Weights of a small mixture-of-experts language model, trained from scratch on English Wikipedia.
Training: a variant of Muon for the experts, 8263 steps.
Below are experts of layer 3 (counted from 0) of a mixture-of-experts language model. Rows are named router (the router's row for the expert), down (a neuron's output weights, with its number) and show model dimensions 0-159. Each number is 128 + 32 x the weight over its row's rms, rounded and kept within 0 to 255. Numbers have three digits each.
After each expert's rows: "comes before" lists some tokens at least twice as common just after its tokens as in all text. This comes from a sample of Wikipedia text that the model never trained on. Tokens count by the router's weight.

# expert 57
router:130056137131145099162121110122104109127126156143154133128103154121140144144170149052136136142133147162107073089114151148115136125066079175083202097173107143069137118139128096131180101077134113062079117083109137108065079141124192062132148126120150129138101161076094144083139102130069179113145100159183107126172145119148110098157098114128154100068117162113105147099110142087086156117135164129117174113168159139125098095124150129161116121090166188101120116155150224141074105048145146
down0:092076111142129089188109112117107116154191146154145110132153090125139159117118136143132149125141156120146165096143128147173138076122139129177121110133169130120123092169151193108186108203102116092182198103151096169129172105090120132150084182078103137120176111146056124166130109180109111135089173207146093185141134115156109122086139106145169123148121128160175152090065101083176135144109104143085140122120154055097186104143088119161158072089177080140086137139120152066123158136142154
down1:140087120057078136152149097138037139151132083124129196074126140192105135151133111154085136158091123124128141154154128154142156072171095100098121056202116104090133135108100124094112147130112123139105150160119105128119154039120143127134109111110051136092152132119108132133112140143162201119120070100135123103219169161113103147184113110118122114135153153141130096131150140113182157129149082100161126104119139152116113129117112156159126145148146200095054187137086026133148119167128110
down2:059121099110132135186087117090130161100111120136125080143122141110145099152192185114126117109113073068091163127098136167091180129110107105132147127109085098152136090142088153147195172158082075129122161139173093162149120136082095150129149181095127102089162105148157144145135118127097135176093161166131156100070155141091167114169117149095132138141103123132167130138150114149085117084118096090125130103143123143172145172116189099107187151116136111137146159168045123137240160061135202
comes before: " ", " the", "|", " \"", "==", " The"

# expert 68
router:157104140140118105170138087137115103125116141151158121123109158126121107100144124066119110186152105182183116141078156146125160147069186163105195082157142103099164144130165093150167118149098077074110122129179104124073065149108182085133118112128091140152125160095101153158127107104103144151126052123147117125148117094135099120106121108092169113115142166120184194129086100087084128153179095152137168114174139158139140099142097100228162083138177190093167143144077157114058150086154115
down0:178133145152154120200152145120106025146119113166113086114189145072138085067126121119131150166127156126129084106108165191122108100151167054121131124133171155191110116116155125144125117142122143145149124076176073096097100160101098115196136118133094088153121117118104144095149175114132173106040163148108132119154201091144144148177106098144141107156133163144107125123095078133062102130202134103139144160096150160134117137183162100161067148153147137082159136114118123138128181119194120
down1:122178188086114083144164122157126132162131119090150126159077147116131083130141117098118127055179136110139117084171141188115112129069155121151191161190175142111146130178115092118123081121143129182113089096157110154116075177123132109100139156134111140146101130099092142185139148176114083165136143122120130138153131128164152088127072106095100080082132105132104213081132135126119086111136144096140198127151109172052086193106126088086173110151177149147139132142131129145039119094164075
down2:187135160125117181162096166085180122118161165182093200142130123111126184122129099123106148143089162147169156183154092186136139154109119099119165072108107081124146176088034111125136160164150135121081091106092122116142206108064121098134117140137142173125116107102120151120118133144142136191109170130162109155078181140135078117126136172149189153062153099110192096132140146130151074098129130102136104110085160172197098155145145100114136125152098074163195110117109160111128095139101124
comes before: " ", "|", "0", "8", "9", "7"

# expert 53
router:106157132108101093188129134131106100069102165170163136151115166116156097094167170105101075182101111168150135123090165196144158120095152095101169083111059076102147111140167122145136112100088101096076103114138145094109083163102181076187121135100082085141104181126125137127141094067063097129114095108140085109189145124132133117095130152101148109122124139121105206120101047092129155170153096111143170104137188154117117121131109102202112117098153158120145097175095154117074124079160140
down0:169096172088108154136094139152130107138082103101099187148111117155144127142222139066138159110146076164094177119119048128098116128163149118159059125061128142142098148068134115150103140110144098130127123121148124123139173141101153172167118155106090087103174107094166078086152172173154119145136165099100163127121039125083151136118114081170195117156155055088120141122115116164123142124117107168141101076100105174131114133056104142183106108143141097107150123126082094089180071134126127
down1:175110125115124149170159178167148121130118132173110142111111130160106150147151113096173107082194111110113055122087092137138142078153125123127079129109125114142091211129182141094172209143111156093199100135130182061071072096115158153125124146166073105128130065125122175125111163076111177150087111119150138130097131096097159149149115129135165120070169120167114113109127167135164189151113091140131090099112102081099132099139168066116124121172147094124116174061125113132081108071100096
down2:098107061162117142141102143145077145163072174105135123121123164137090127135087090129168160138139112116122144100131146140163102117125133158101185114122112078131084159140049102085099130152147124150121120056120199117163081175103168128072064122165126067102110103168123056085139121158101164110146144117156133126114168107109125135093120128070125145047114113167149097188133144122139115133080161130144100100151094068129099116100094070124165143161213120172115130093109189204138133096091137
comes before: " |", "-", "–", ")", "}", ";"

# expert 1
router:121102131104133095177098104144131096111092163171174116169113181115135072117144121066149092170156090163133092137114158176137137144085167151127173075107028114129174133129134073168176109078126127102094093147120143118073107125098187116141097142124110138170114159098135157152171096095060108108112089110181101133139133118128138101083157110136166078130098160126145175113083076076099159132174128150158173090177160184140082120124166148151146132110186171118172149199061142139112123122160140
down0:125103085122163174193116089105149147089113178135148133144148142112152159163105116128103121081105100167148090110066154100104145101158120127081141169140065115184092135129129147148131075121142101118199122106160083151094145113106090130137118164209149148130179087058127129120133102175150102165096133144070147114173134160132160137078126071197164157157138132109137145138126208079131136105071151099181111114085112087125103063100108154131126186108191171167111073114118147108155098150095090
down1:128131081149130129091113100139108054118170093162156099085087122089160162142139173071067133139143094144125105137137140125085128155052161123138147063141158144128140079075129105101136097138093108104148128141091213117072140137151115098100124217157141189152092184106112112136129184114093152171075153027073118181143075138146153160123118057112170100153146127125102173089094109099139083139127118139089159145057143130102091111114130126141115149139134132137135172136120125145166087161138102
down2:117065104085146103132111172127122126078128188121173079219125183127159134136152122120175122150112094161141123166194084083140111183172131123139184132091110182129102115115113083148113109086155159133091112115181110111093099157146187132097184129189136095148131113143093101105134136123121142132084126066190118118135112095197068130130112103196110111064090098134210126134184143159163099143137126116109142145152115151097109165142148131130100145125205152077184156164125122100137157092123134
comes before: "-", "|", " The", " States", " He", " In"

# expert 32
router:120123161145139145208126112137106089104109115185169094129122176146144137081133156101090082177163132140148107159106182181153175146128170143163188110115053140083167147147158127139186106107146115103118061145173155115097081142129211080130120126123130108180134168135149200146182090089094115124128127143173103105153102127130179097127131117125156103148135194168122141121115090072089164127167129115081171112163145144152103084103154111204122068092159177146159111160103133122097146083164135
down0:144119137125104143125112112129133093100137137112097125100109128148179083087105177081120057147132160147183102131155038169176148131126099148124064153101121169186179133142164111156134063122140117121129119099117101121129118094097159140175169111155137059077133174119152116165061191080123102118104098140111135111116095174143157154082103062144131153153171137113131160113105159163154100180059167132113138146180128130146141087192121078095103058135170123114120064152197095108091124146145159
down1:118145174128132107094169229112065089167162137136144072119155167149155124125192130132106179124167146157158123130190129113150130171104142144106128172112128061137135123181124138144098137127104145108115097056133158160223101140135123088152178157110131157138153105114166124172126168091108055135101117076103069154157106115079111070118064159126135108134104089128153110118096126100093141082122130137158094085090146085101130063124138145176137089103179140113145081105166086113117165152125186
down2:111149151126078136194137132150106146143045161132116125120183095108107189167197168143132172198134118158158140116076129114140126116094115149183139091116126060090124151097157172142162076135110114118106154139160099107099119111119121142130126083129145156099141082150140144156067070119143111107055135114147117079159148146125087184199151091088118119151174120122116107091081112142162149111105098117174095065083109131085119107107165101109144157070172084157157135159099171137060081137193116
comes before: "-", "|", " the", " a", "The", " \""

# expert 4
router:134119118139150105149122075190114102110087106164170078132109172110171079103173158088091118141128128169169112081095122157132152188098168138121176065135045122126134127149184118151128082096124052070086105128121138127110075165118159077170142135114076123149098161135127131139178084064120129150097089115117093117187131118172128073088149130104158105131116179118120136138118076085082170139155134151124136110141174132175123135077095089169120107122189179126176175181125134129088124083135164
down0:096164103160089148148145130128091119142074116108138143140098132113121174161168116097086141189077155139129162183169109053133178120160108115117165090110122162163100170148106155115100148138101087186142117128136100161123095174187183139165117115174112080167132083102102047113090140159072126151112213137092097068126153145084094119148191095132143152174112155111141114138119094107143107095090168089132109116170120135131055090168092140156129130142164157114117134197130109188084119095152082
down1:125081138172134163105139175087155164097120126148155105142054153120180170161139098078158134124106100129108147102127093078135166096094073119154143126095126189142136168152156111110149132180108138103193150153119161070148091167114136183082144166094130101203088132108121049149064180079117123110150101128133096089121132148180146118127148078178111112059096123130121099125142049102095178171124134105128154124116111118091143148163081118155106129091175156076074125110126108098054129115101137
down2:121141059115169143108119186101087133180145132119141074124139148078116176155156144235127098152140090161138078085115101119146114130155145092110108198149169167143196103170154139182126071148120112121113175140145136060136141124122116164178109131119123146173097155105119160065146061120040075118107102107155119134123142135149143138162125142122132111127081113121085141105117173135183137177124122100171125117164097152125150172111175160058141121140138148099086118143034131148106093163093137
comes before: " ", ":", "==\n", " information", " \"", " which"

# expert 38
router:081108133140096107162106071161080119127109177189124113110110197163131048102151158074145088159144157133150133113141142172157091172100112167091194067108100159082162167141115129119150167096120113078109110098178123122107113148136150076139128170091094126122143181099111135111119079046095121103130090149168140103155129085178131071088159141096176085131119204170092130173067107094078150105156136128131153093140182159133084108089150077155142109102144172133131153159106133132109132107141107
down0:108204154117138103124094167133123093150183159115163111188128133107109140185102140141136137147077127072154100136149144168136145049091165138117083098165157101120172143091103143127117206103112070128068121089165102129064146117167172118185160112112166080170163158068084107125126157127062151155127127161148180137099095139056168167114119133131170101116104100112132146080095165102101147127161169113120085114104152069153170149172139092111104126173125129090151182063132114135143118158144100
down1:175164154071165157114138151073186143140124185128135110093087125177160153123126134133171119155159137144109122100111151158111025151124125111110145095092130142198147104143199114104149079082119114114067094134184102121085145120106081124132118171133151121127102132090164169188122074113172097117138083157125077141156146120172130129187161106141061138144092069138114193131134145123130173114169095173120113140070149142108151095175088051103149130160152093172141093152118125147121122124169065
down2:180102144096151164159117163062112087121137134056106135159091117132158117174168119079158135125115102171104087116087165167148085125183130105065152071130109129159145193124117168134131138142113187108147077177167090134109173191124164093160047111177067123122137154099094114134124131109149146113096108113113153084120136160125143143153110111136068222069125215160111135125127130119140082125161131099177165109169108077116138081117139108098150117154111114117140177170161137123146121133131059
comes before: "-", "|", " the", " be", " he", " L"

# expert 2
router:110099083110143103157126126160121117094082147141159140167103189111123128081129157083134091165113129171162104083092135191118136140099162121094155079107112099086144072159128135178169146086097141108072088143210118121098061101132144065175115152079099129160135135116164139125119086059100120127092100157179083068152115164141112101110157119111165134104109187110148112126116084044136178138144119129149166116115126126116115116124098118184124067160178213130130113132115153082067154073130138
down0:106114127158141138162140158097140134145133111193141136176101213109182133160098137100066082135140150114124111159116171148139087147093113140164152100068160144165121129107168091123144076112182097131176131132109167111134165161214158179155093179139132082185097126094197146110123163141118129164157159088106073124113118159188189133073164159089081116142139183117068180130124126147164054124103096137113164112080095126127133082144121090121119103144127188098106136101127136161075105138132086
down1:073131114152178110128170095132080109106151139110103139176156127138123128220172159160125156124134123126082180151106119124170066105113105128146142137164161150072143145143122126165146133166151123117123192147163139068143116070123102102179087103121126086166154201159122188134129117126158109158124176092101074151120119119124103101170129076173162091094114112127075077070107145178135115120085109086072066111124048141125076106159120107141135157149135138123198169105166159182140110122109187
down2:161056212138139149090099120114089150112146116145128095097117122131163134136158102096115143151184133120092113165111077088085099099142052120133144084099152126102103240104141117181106109201094164134104098166203135142074127115135139130072139190164149131114116124117149171098085131120102086190108137152105154128123056131125097173216103150145100141114137133098149100168152134118084092105123099096117133168152146116142144135093141156179116091131149070134145167092126136083139146171088095
comes before: " ", " The", " S", " N", " L", " W"

# expert 71
router:105113117114119095187110073165130097124104161189153114139123147119171098114161172108096107163114080145145128112099153151144158125085146162090160113136068117098124146155152106153185085114138087058076074119139112127084081126113187044190119144098085123150136152116130135150124082073111115148096106117133114105147134113142100081088106120103161082095124207142134160113060104059108140165182147144126187107152157179126106099083131097162111082145185170110143125137089156134057121073135122
down0:085176065150128118075136160103089134125105134160159146147139105112119135145171091165114115089117132145191123149152145150193146112084158137142138174092080108138198172129140148166148079223119110144085158191187137117117111131158145118144091080190123122095096184139154119092151194100164133088139127120175136162189077091174058060110095106109123140142130171117137125152134141111137104113171141082171167126094128158121150078060119135149137155182189145123130134161150089125133095103122109
down1:140190109096064074117140160104170134102128167094171099107059160138125106162154136164086113100137161129111103110071192159126158116101158088110132115180093126209181166130180165183175119152113097132102170134119089120081115118156075137108128108116158160070172138159129124100134082125132113087127158092095154155161109126104168143182150156118158144128180132115155134094127097108173110095185114153124058140102168084175199117107172106074121122176120103150107157111136143148176135110069094
down2:128124160061129075062104122125121119110177111075112137159068154117148167159099120102121099123135113177060144144100092121127122196124137181133074109111093100084143160083116085153127155128109108113181118136110095119110124104148150162079117107149061176084105103139138115146150136176169168072134151123098143125099197096233118163123075109124105107084067189095110151121111181130093113079106120140163147150183145111161159115103189121107141135176138131142134114175055103123151132146087124
comes before: " ", " was", "|", " is", " —", " +"

# expert 14
router:095109069125118127118093063177134080074101127187114086128111170161148126113174137064123126127157117164165115157068143179079143117113162088085157063141078127133152170127158138145182147078144137131063074108150147136120083136113193082139134117120136133108102166103112173126107096081089144104108124184169106088157161140153130048107117105106151092161141159123125190128074111117094100158128133163152161096125166140139101106113166103122119120104141143102131194143068132163031149118169115
down0:180148059173097096161121143127090119141148159145075097134104102135151093137156149139073135110156146121150074092120151038121114163114192100134120153118108131110178117071114120067107164097092108137097137145145111155113148149100167128136088140108078134100144060101157092122180144161112118151164114083113151135140122122130144100109151128127016161141138155150180112176102115166107149171090127089117090084075182120135159149093166086087071133100141185096185106102114083195106127102127087
down1:182140171078103143173176126091092112115138189140115113165108133085104180075157193083128099128114090123145161179114078163146152154075145150106166097140127150128063128133081159106121094149176137176107171108168122128144061068094159091129147153097148170148106154067112132149136149040146164163126115094121125162132174114147145124111138198143099168158132136137054136125176167109137154105130111139115135150134086188131108125134152070134138109150095145121160060130086101172133082158062123
down2:155146175150142092112170127090117063106149148134120125095080150105180161139085143145100152120138101082119121179119166109090123085091177109148152076086151129053134117131126080141124096199108169111085160083168147050116103182143095069119130255087081148114128129082095091157168098127168136133147112093118126111185080146145173127132115158113119148174149146129105101090146154143172172079067146155123112124093156146147142148120111134112131136142142162128135103114112095114140155166150163
comes before: "201", " |\n", "200", "==", "1", "199"

# expert 116
router:068085078129107122135102049154104110103144181149143073140097138172132099132178142063155123149143100178145084119083143138146143172124155133112153133117113129088170179085160127158168136108111137120085101150120143141101056148118139101186121115080100078116149149109130158139157109058089059129150047105179081130138166146140156130081136111146143104110134129141149146153115065072073120100135127136110164081122161149093100151103144111140125128132126135096086180161169189145020120106167115
down0:117104150094096118125082169109143097115160139083097133156097150081152119118085109114065124117133167119123105089159121171177086114142130113191177109100152103118112160141110144095133145117124150131176155180112103088134201110128100075108110212149153103091169172093129109165102137214144132193138087158067137170185143112102143120119166123145171124139086121157214132127170078155176170114147174110193169143102151111085111130182150187106101180143087147093105163133101111111136096118118120
down1:094074149136132108145101107102125123103167161171166121146122117173112158082142104098085090128117140190180127177063196210087157128079120178146142113169143081139117114122161110106106122127159120129173187146128134111193134082146170117076160139118190121142130177092124187118173165103138128127177102159168120097100115110106121147170175172139124113119114124105154066073112101180177127081143072122113211175161117112124092146142118096132116108153138149167126096146147129085052134127119076
down2:120109200131124041132132113143092109090100141064093129111136115077179114143110123146110128134115152133084195168098136131149130174127085101132108149155118166059079087073139149105130101146130088133121089088099157077163132107206168125069166084202109146143093137101126106103094113146141134122163118119082158110176106196086113134121134162099142149085091123138147143119169117122095156119087155144155090083064105126090134127199100080163058101147161160128176128147143087112081133168095140
comes before: " and", "-", " the", " but", " which", " he"

# expert 39
router:100104131134114093151063094159092091095117178203105111169114147158138092069140142152144118154148073200141104117112158177128152117071174132099170101145081127125147148123175124141145129095086113094109137100159184148071068123119166060159137144088084123126150148106116134136171085087105143142089110135187128131107121120135107089141115121091125057095094198136134156080040053093110145127162116119140195100179163164136108120100144128121122082148144172105134142123125208107115133130108122
down0:144160081148117167166144125085122156129073151106147115134088089122118101050097069153088109074140178133107165174113057132120118160095135147203147128118112166137126139123120149112132067134169082112119157044105107105051090131163172163157150107077074150093150136121140131161170126154144154160109137119117146141055119150195116139090162104145157137122061076112146133104117131133144091216142087185139131126103125101139115054154147067129092137094155150138187098132131130122144155132106110
down1:104128118109205090189142170066144172047154140147104131149032165131158121086118149111092091098138138127068122108191145101136081135136112140157073074100092099086156057129153103109167131123078098142113166098114156135143133057167150115094043208124148110116174181125150133145166102128176157162138166113192126149121155158117147088106153112193104114105128139112110166176093120088091106146153126097138146144130131121122113143092143117086136126113102144171129109127128141134095097139065136
down2:164117123163165191105102163176132133173144130072103159149037127143140149154079109147080092142124146153145164110088167183175096087074146100125133177152145138114164178127153107024126121200126170103140116174122108173129127150133170208193130182124161100087107166094161111138135139135118182152163151160121141159163047138132111072143150091141137140125151156078153160112115071130169096166080118082114108118152141106125127074153129135135159104095137095150119124142133118110115149101094155
comes before: "-", "|", "0", "201", "202", "197"

# expert 117
router:101107122096108099177122098191115104096126166168176100150124164123167086116141180065145093174121109171170113097083161191166149121079142159102134129136077126112157127155136139111152083112113099059073085080164156100087079139083123057154118150112078105147126168080102136106152121048102112105106073169144107117165097135163117111108118121089157109124147171128102124139095110072078161139190129149137191132103170173159102119108135103158132099116161150117125151167096196146086125075161137
down0:127093097175128070125137119108108135076132155122087131148071086153137100114076119085089139083053151160163131131128192146132132151131178080077137135139154131062105091112089212188125085178065146155131134113114140171096114094129136128102122119117137107136127188132151112160085142194132086111182162141141170098160069132173146142177113190090175149119162154172136155154100159142133146119143120100143100106098115025142132107107178076119142124114136114108104100131067094095107092134101118
down1:093098137147102205115115134123130154215076060076154113116073090176207157118148098127091116132097112153114109185093175123137120167108102158136094086111182147152128156184044118113131112137093086098105128113138066132117083116144153113133156114074147166112090165139127051132119139122155120134091146161111123115080102147098125142120126101170128199106080103092126109206133146092108115153158148130131139186132103139129095100147151121063136172123185075135187117118087158123157114121095149
down2:151103138104131180221147143098181073114094115176123196116069101161190195171076110144141096104087120137133197132090090175123117148085129130150053090137149120141154152131160110139131163113104101098094126103148119150116141107101101134138161165119127157123154078163145174102158103120117124175111140098150126139097164119114102177085026139141138113125148160214132163136179126154139146138115125128079098186070170171177138143128146112102062149140160119099101087101138136139134147116135080
comes before: " |", ",", " (", "\n", " |\n", " The"

# expert 47
router:059105154114105083150141098170107112096103140185182085136097121171115090100140193134149089192128111160157127113094142172117139099049113214097155104147126165108163098156142138166145109090109109091096085080194107133102060106123151066190105111110106117147099161076123155136157103084099087092099114173171112137125100125119114128110144085087158121139113161173119137110116093079139116166172107144176181072166167114074078135122159108139115119161152114096150130154114139126089076087155121
down0:106133125105111126096098187083132142153131111162201097126092129175166080107149148170145124147122143157148173146116131172176185188068142146067160135153115143165115091107189206172082116133155128182100102158118097117200063115133135161123143141115181101096198117110114139110128132085137119077123106102118153130120173129103093131192137179105163086122096169136063152053128099098078105114115139129121124165161172149109128161145109143067114154120127096108139156082115181183128125124108088
down1:151151149123130132125094101151103112112127142111141149116056129069156079181109103140087100085158132159102106068152171086125130077120083098170176102119122067137100165131179142097150071205154105135111147134133115213164134112083119070116130116080185133190091193107107098119099125121114149211137084156133148165153140157091186132161148078097118101092151143162133147133178077117135112152103080108127155134139137118137130103095107157121086094173102174109145052168142133110169167122097144
down2:105151131095102118117198174124117170124173144126159069145163118157133191130171081138086200176162063138111125113156108119040170145133120128119085146125095124113122136157096201146156109115097147169104107128134159164162094103178144096125107146104165112131128136114094100104175077128128150176094113104126067115084107098198126114123157095061158102190112112114173068103152163123052132143112167138156155103102168118126100178108161122145171158201146143151123146130174082149151094129103139
comes before: " ", " be", " the", " have", " —", " make"

# expert 27
router:058111121135112066142114123134082086154125126211153078109109126124164116065150131071153133181140120149126128084115158110175157166104085143083139100108107124103141144159100120154201128072114109088092076100077139152141103121111153104159120137141118129108156190119136129113123084115070080096076066126114126108130135111128132070128130116122173076120131182143106152089075126122070173131172142139139143111151141184151105109094151118219115156124133203112172156172076179168071119106144150
down0:141121116128129130155084184151144095136076117160159070128116102130098132109149101105190113162115073144139136151085074088098117140139068083130097139117146114157131190104172170142184114078129116108115151109063120092142109151131099099110116136121122145177131132124112144195091201053122077124070129100159140150128090123105093137099192131161180117134162135132163128112119110119097182147068106122126144121142172148126130089128161192218178092130110164084141084108153091187175143078093081
down1:146168105167079124142117081135080078133137118069122095158136152102123135171151159146112063108159174126118125093103154156113100178041148090125073118116152153166132099138201194125128052140144083138105155099140149104097105126129107090166125149122137142147075130104144128117141091160100078098125114138108157099157142097106103161128127076065063101145131118065150143151165102101136090165104162117079179192134152171085160091049158116160123098116110165118144145108106105149137085155210106
down2:104209079123115128054101120155159106059065127131142150074053117151143105122096151151134141158115089136061178179135069127132174098104124101147096108126175083134142152138117079119123170154129156125091162110138116115126184149131138104126091129167119164129102124098120170150145098101070126112180060137054171091144072121097085115162137132144145153102162075115119095174125176160088137159135139148121114115153171102149146090080099093087107128190173132114176130146107141136148138125193066
comes before: " ", " the", " \"", " —", " −", " his"

# expert 64
router:095077148141122115163132120204129102063139160158135088145108145145135084119151141083133118158116104159152111114127163166169133122082183140085189101129121144124166105160099087141149111083141118080067085110132173079068082133124204120148141152151114112115145129129108097114150128092065143116110060165192149105135077155122147116121132090111162093140129196135138147133058125092119126138164168115141169121126171168156136097116138103139128073135204137146160146230120181129058129074139142
down0:118135108071167065149111151119156123094080104151131085118102132107191108168102134115136113236047137097139137108136133107141092147073082051112112112140093082104082148097118182083114108157118076156120146185137123108145155123152175112179125208140134135135155040107144127135135076094087105119132078140082115098151080129095104137146140145107156160169071069148105041113128119164145078103136128185110078135100133132107136137121111119154101095140107163159131131161115127126102173122145130
down1:122145117105116119123072147115102139109148194097163101169145155159112124115119141135167158186112133154157129160125127109113149154000099087134163094098173147112113112072152162164138114118189114043171110090174122141159131130137103172159141097128134165093125122120127089125196148106117105099149142139158134170198130166124167160102056124143155123105138110079149104131102117126143145130143138140170129121125121162108144137087172188144080156135130218116108137061045116103101116194081151
down2:125111093116135160093133107139112158133154177162122128132057180089066146107130056088111128126094108179142157144099209143106147094086100158120097126105151134126191120131113123156111125086168182087164110125084096144136058125117122107169124136151139139089124155119130159139066115170177148113118115165139137094088068147149078148136134133219140146163145098098082100096124123085148176168141098129139142127109172102124110190161116182120073131110210142116040064111153166120100112102137146
comes before: " ", " the", " a", "aged", " his", " —"

# expert 107
router:143078086123123101188144103171103126095102155159182107151107151110134102114181188083123085183100131173171101120131171160129137125096176121103142071137094099097132154135134103137168099104094102086115139109152116116090092142099133113128103092103087132175115189080156180146162090095081132128096118151166118105184107108135151054099095113089161107127127135118131139148087051123099147137101104138140197111128192141162084135090128056184113105115199176131133146167075166141098159059138142
down0:161136165147154177112098147124113141146140155138076168075122188149124181101123100130071137116124174156151198095165134166143167090145094091107123143147092088122170093157108146065150118172132078131083124117152152175073094142141110127145131155044121166094085113129134096077097137168137168142129111133159087108092144111174159093107108146082095117167150088140150093131177153172112129120114129085140102039136053126104151106118147108185141122113146091122149115136038059079135158103127169
down1:130131124162124162082126118145116075124118102098109133112049125128165175139154103150136135126121106175141095169159134183096089122107131149151117090204155197133118144142119123135155185101099126152139116131121157109099141078053129134102116155082140150144113130161070156122093084127097147071146094114137118125138117134134131166170064108161026170121166152138099167108113122141050148060148141038121162108110160145066128139121161157093117160131171134079183146183171116184133152172120171
down2:108079147162146098139128159112107121165139157133143109126156166158142099120183139154156119140193095178135134159122096116201126156115155125122128133106149140105089154137129123152087090112155151118109109134172128127114138134156151170152123125190071174133081164119148099123094125101084175071159134168081096089128180101026192083101156100152119114095184155106138113178136107111153192108124206106162077109129189048130072050086157121120150124146148159151163097130106125147122114111109068
comes before: " |", ",", "\n", " (", ")", " |\n"

# expert 5
router:131120119149137105158068143158122122091090139180188089101114140144119123112171144107126068165140147149110155147087122185129134144096179161075142151130067127084189104145146108147146114080096067125165095084157126145132055085106213076129096107112105095144131155082094173095131081098078112128115072159210132085139109112151146082130127133115186087107156184133118158109084074082096110156153155102131166146127129132127099108124121086167116150126167154077139132168092193127089160079130115
down0:127105070130149174122094164131091178132123110133116161165098167199139115134152160127090116125145137108110126093083156076142160111111112114090101112071076098137151167164102107154170181152112181166052163168178107094142102144121155191153129111170137090159181118119069126149106088052113218139140210170176135156100136136171104131139151169165150164128097112102155089127146130069148129125111193196145107111146064129131123116178102112110094131129145098147147129147118089149121124170093135
down1:112117104174100113113143110105105090156169149204066172100124069156099171163132092144137180154127148094141071109119120112142098100114119067111199037107172121131075131160145091105141126164141101145156110151139087153088170166132174108106100101166105101126144099100140106111152109066062151161130134196076168116117161127059110085133115158094102111128143089151106084152129109157167146158145108174155164119113145159103138163116079074095127158155117171136190162087089181096144135121137089
down2:127133124082100104092038109089083104139165138109119110138121124145139154151126106146149138173188149113118155150089173135127139109111172084098163242084110083091092096107132120105153150096155124171132177123133107152112098169160174208102125139163113109134184094106083117154103084114095133065110115100146152184140094167160095064178059130101146112128155154132103109072167192158133145140143138143166084108125088153132162118079104062133116127163151126147141115159101151158149064137166116
comes before: " ", " MF", " DF", " Candidate", " M", " L"

# expert 69
router:078127138119119118130098133183101097145072149169196080137110154097136114108143165090119096148121110171144114116104158185137120118070132159069141124113092072120170123131121156134224084149118140055083115077164125147102101119100172114135125110109116138121119167068141124096169086078039108107108128105149146107146129141175142104131135130084155143150126188154150174121093086129122150122138094137113204099167192168151111104106141111178163092140171200128148145151119193134053122091106121
down0:130127110105217086106114044135105149101118097141038146159155133103184123142050128094129151144158061106111127116129156070141072135131128096127144160139132150126110126113119141097133093126088156112149149167112145107193145131145156112147136143103120144170075097105117094161114135174098178123159107119124093145164210143087134096071127151083152114068121118195139088112082109163171165162086143178171201113085059138102117118119150148161133158152151144191121104080152094126108107149142141
down1:138050119144124155155148131175116108065097093093059123134135140161092176101159106166084182105144176159111105148131165135151144147074131162105201142086106128143121122101163129111132178094122155126181149092163046125122112116114156119169104138142166149140094152108143114150085148141110157199073113097123040103092119095087140106113174079127075082097078115118121144098098090087102154088161084145157213168123161138095074102138109105077127124172127168159122153135127132100128102112097114
down2:128106119154132116193135141120136099087094142073102136119121135145082160119111189088104130102117096126120146160216165091117089075070108101155091133105183114134142151160085137128124049176171116066153182214095159169181103103064131160108131176097051108179187159148141132097131145134066073156143102155166132103121148139155121124125101114092145123136137124157085079156130112096139137074160068084123130078161168133166169180130091099126124122123123138135138087141145158109157102145125133
comes before: " ", " +", " —", " −", " .", " X"

# expert 37
router:101115159162143096122117134135094100114122154174150101086121177117166131119162161098113119130115111176153115097100133172147124131102148107089152043129082114145178135152176115157195116111115099039112062082138172130111112146089178087127128122142136140137137209092155129152136082093079165106087093180185131103164141109131124115114099140118152094103128150157168161125093047116072133155142122108124191110133161170169098100134137069160106093127178167115165157178115199113081166081163135
down0:179079172056169094146155118156145105110136100134135117118104168175186162119146116115097128091138096222153149182124115133124154099093145127192147153154137118104154158141136150123149106081128170121125106128107116133104188132127112136092099198154143162073188132120150120154164139138085146076158129073077152171127114110162099135150080148210156160102185166052179134079078133123112131136151148115117178125157191113098144137132130135135214101133153173146160108109170112101188112119131152
down1:183135123103120137128163109171126094161079100209128178144112119106102115126097165098163152128139129137197168141081065195093141052118120058112085157143096110143144119108136142177088094140120075103137047129127141126093125149134115134175143085119127135139117157214160146129088117133099084110108151135151152170099133146128115138163198156181157120134096126063128090142188154103156163069174142115132156145144066166078068147100111110094093147076121129152182123101131152130164111117108120
down2:153088122158116113068135110114119135159121157139131142149148139184131172131089155126129067164081153121140076117113182135142110136185145167118134169175070081136162130120088125085125102110098159145065114109118145141133130163122141101128159120076133133107147071122144126151100078196086155234134166113130085161128103135182122100078111130135112181125057121126059177173200068118091113126130064126111156170118193170154131090167116124088097149141099110118086120170106153094122097083157129
comes before: " the", " ", "0", "1", "2", "000"